Experts of a small language model: 128 experts in each of 13 layers, a sigmoid router.
Below are experts of layer 5 (counted from 0) of a mixture-of-experts language model. Rows are named router (the router's row for the expert), gate (a neuron's input weights, with its number), up (a neuron's input weights, with its number) and show model dimensions 128-255. Each number is 500 + 25 x the weight over its row's rms, rounded and kept within 0 to 999. Numbers have three digits each.
Before each expert's rows: a language model's description of what the expert responds to. This comes from a sample of Wikipedia text that the model never trained on.

# expert 15
What it handles: South Asian name pieces. Word pieces inside South Asian, Arabic and Turkish personal and place names, such as Kar-im, Bh-and-u, Sri Lank-an, Khan, Raj.
router:523477498471532507502493524484509458515518497521446483545482452463510525480488502503532493516513490513471465505469539523477468454504502481525535493510506463529471479491486466460537490515484519538479486526516479488532495481515487532509541500476473499465482495523493495480490519522508484479470535499500470485537517498511485508480502469516476499526444472510509471470533505463483496533486
gate0:469550455483508506514508504499489504531490537471532492435519509526470477487508550555473492469461489512553542471498499506474513523491501513496467504480471482483502485514508510478518466459526518464479510468500546484485553474500482517479504519504531501519508466438517507543536510513520477524507504525476484531507511461476547552510475506500507497483548513475508486496511478496523525473505
up0:553527478506442516485491474511537482505564520458497463557490505545504485499515461455515472463489525503484487513486484522474494503521502528461517524512476482427492502475533525534524469536516523501496521455499470501500468475506510506497534509451547486521526529485519514447479504484513471458513511481517483513483541564501495510488527515498504498481473464527470504476492518506441452537489

# expert 37
What it handles: Infobox field labels. Labels and headings in infoboxes and career sections, e.g. Career history, Years active, age, Total, Position.
router:516526551513526486512493512479520507479480460496483503506496485492464502540527527463527467541525488464561515559536503477482498513498506527502474502473507529500505502545526471510487495510514529469500536508498521502505491501495487494511527494529504482471555498479433501468477503489497486488504491505526500525517476508495534520493536460533504528490476510483515510491554488517514550538507
gate0:487521505501523490505516536490452563497485510522538484503491521519502510511514507507523456528506472490551494503507551476501490499547530525550516480467516523474483505539515514481540479508479460502530537535478521493502475497539493533498506500545517480492562508478487585517463506515526503523514485503513551529489507446513488513508493487522495515524461449525486503530531531505501497494515
up0:499526514496519497451539514498491554481503512508555479478488528514515530506508503532517444510545492468546497494530519503519486505552516493533498465500524486512465529533478530479567496495505522523534562535473511525504502514537506549481480506545523500481562491508513574510483490504558509508509503517528523545476527471495451497529491465518504504513446498547486452512521534484502499502532

# expert 48
What it handles: American place names. Place and name parts after a capital, such as States after United, Angeles, B-enn-ington, Mad-ison, Columbia, University.
router:512530492478444542450495454494503551515508481506488504522495450537531479509544490483528496489487516502469539505494529534478448458484498492493486494460500507479546481517528483508507553490516472478557465502493521512542489516498491492507482450510477494502529529491485545536482482505485497473498487498511510486488477520484527482521520477486486545480540500533483483536573469471499499504488
gate0:504522510464502534500517433505538513504530503504487524494510491508494516465519489506488521507509462509503474491474489515507510534503503526493527518478467509516498492481518505511477494491495496499516550477494488493555456520492483482518478457483514473509513530527493512516520505477485534528499484534521435510491469475489482487532497529482466467504481524525486487494559471514539473557481
up0:473506492516513454475520530490481505486450507500547483503460510510509501557467493471510467535475513530501511500527472523497501506476495466482485498496498472436486521521497496481503492500498536481504474518504491508457496495511531508462513572544479509496526468503472509490472496524509499456477501473457508489511530496495510541454484526517502518492487492456516502497488531479494504421516

# expert 39
What it handles: Verb suffixes -ed, -ing. Inflectional endings completing a verb stem, such as comm-anded, cred-ited, dismiss-ed, f-iring, usually followed by by or to.
router:500533529520442469476500510524467475537460480478535511508499478521507469511526487496461493495515495490483514542516512540504496509524491553482468484517483487483513479442465469466456514516504516453521534518464508498517463512516476474546512468511509494490519542588447518497523487462508496475501505508518505516532534534470496524469554485479514492524541475473491536540532534454532475532487
gate0:503502503488446506507494496524475459522457458529531479562511486469475472459475515492494514530489485518485505493494505506487472508511495459498467488549445480482462467462478484483448519489512545471553495486481499526529509465520519481525575520502492494518554492540513480515526498498460496529477491516508531510483505478481489493460520518447474497466511478507500494526514505511506515500521
up0:532486505497554497487536503474557480506504499455472523466494470510515525499508498488537511495543537444523476510525520470522518465473490518514499522449526520510526534549518500508521485512468500560470505521545481465447477508511462488464445495472485494494448506484522498500492486499534515468509499491494489473532506530489515498550473468545501509521473531503495490514509502496541479501500

# expert 26
What it handles: Section heading words. Words in Wikipedia section headings and infobox labels, e.g. Filmography, Youth career, Personal life, See also, plus some filler table cells.
router:506513546514487490499492499513479509511469485464472477503503497459469542511525497466538465518495497507539506549535499487495455549508497540568507524509442501476557496514507463498456484498508497514497514486487508502486532525485499506516544525551484507476483492510460477504502500520506471503515485491551508533487516489457533505523540490496557539492494537506484504494545495516467546536497
gate0:435549519515481499499532484502514529555502511466489532474513477486448521481503516494483495510510511503488488524524546530507523485530502535539500532460461493499504521537501498494505499510477482474524454481516471469494457504515517514486535513478492473488513461494484528528496560452526437470524497506507458518521505502517503496501485526530504495487451472496484455487500490482482494552459
up0:542463497484497549521511501495523505441516442496501508522492538508485497496518500543515503518516498495510496499482466509472520490481506556450480499490515509501526485472517516523553488528522477505508514580492508501543525525519485482498510499534478504532498547481547471515500459552484538540486479525531501459470483482482490496479516494448509518551476497480504516505482518508479493446522

# expert 30
What it handles: Word-final suffixes. Inflectional endings closing a word, such as -ed, -es, -ing, -th, aged, and Synonyms in species list entries.
router:553508514494449507498552447533519492504467513489514476455491503470505486503459512517510524517550502477483536566510520512503482492530522518516487491459462497475545475488521485467523504514502567498584485490477529498517506519506495463559492518509502483477474502544469490491481515481509449491519491504519488514536501512456515497523492475550518537548518482476493513493542497449479494504460
gate0:474461511500503482460542477495494493442505556485487487483499469425507492477525478507499494448527487460433510521489474496472482495514516490496502496517518502490505487495497523483545447524501473497548526475444525490486482508493499499499469498487478499440515481503502429477523537457540515524505489492512514501540533472483508462511483500543495545509502525482466513507584484465500504497489
up0:524545505510499548511474490529532514554496486482519559548518501538486532518538516548484481553447521510524469488511547516490500551495490555481517501505457510498464488465493492517486515497521510559489452532509508487531494485545503529513524502461503520508481510529482534488511463506448498477479510514540482514474482499496485519466502511476478440532523492537509476487412505543556461506509

# expert 0
What it handles: Quantity and degree words. Comparative and degree words before than, of or as, such as more, less, much, most, well, few, very.
router:491510536527559475500513498481491508453437522531492481504501512512482540527488483522534450521501531483509511528498486485506516549542509541533471469504478507477562504501492523517467515489492531459492480468466496482448522522528543501488534492535502481462527482487475501518499514511529463509487504512556482517487515533527533498528510462542474493499501481497493527504488522442514487497539
gate0:549559498501486518491486492491517485492536488529508479558517488512504462505520502453505511518462477528493507482492492488472479479498515519492536487502513494538515494494502516500504557499516484481528501521503510523499488489501508478516492481466472476489473532507433535551441451501487475494473499505440518520528499523508467473471509501488508492538491510561488499489484458512550536512471
up0:515545556496520536499554526487502487457516465510527467494510488454502515541516529477546476477535500491510535517541411517518501519503478521553455496524489509499473508497533477514536516544506508455489541484510508498505518528513511510505498519502490500449535476504495504494488486475504523504501489511523473484524474519502463534503484501501502493492480511518472518504458487452525506511479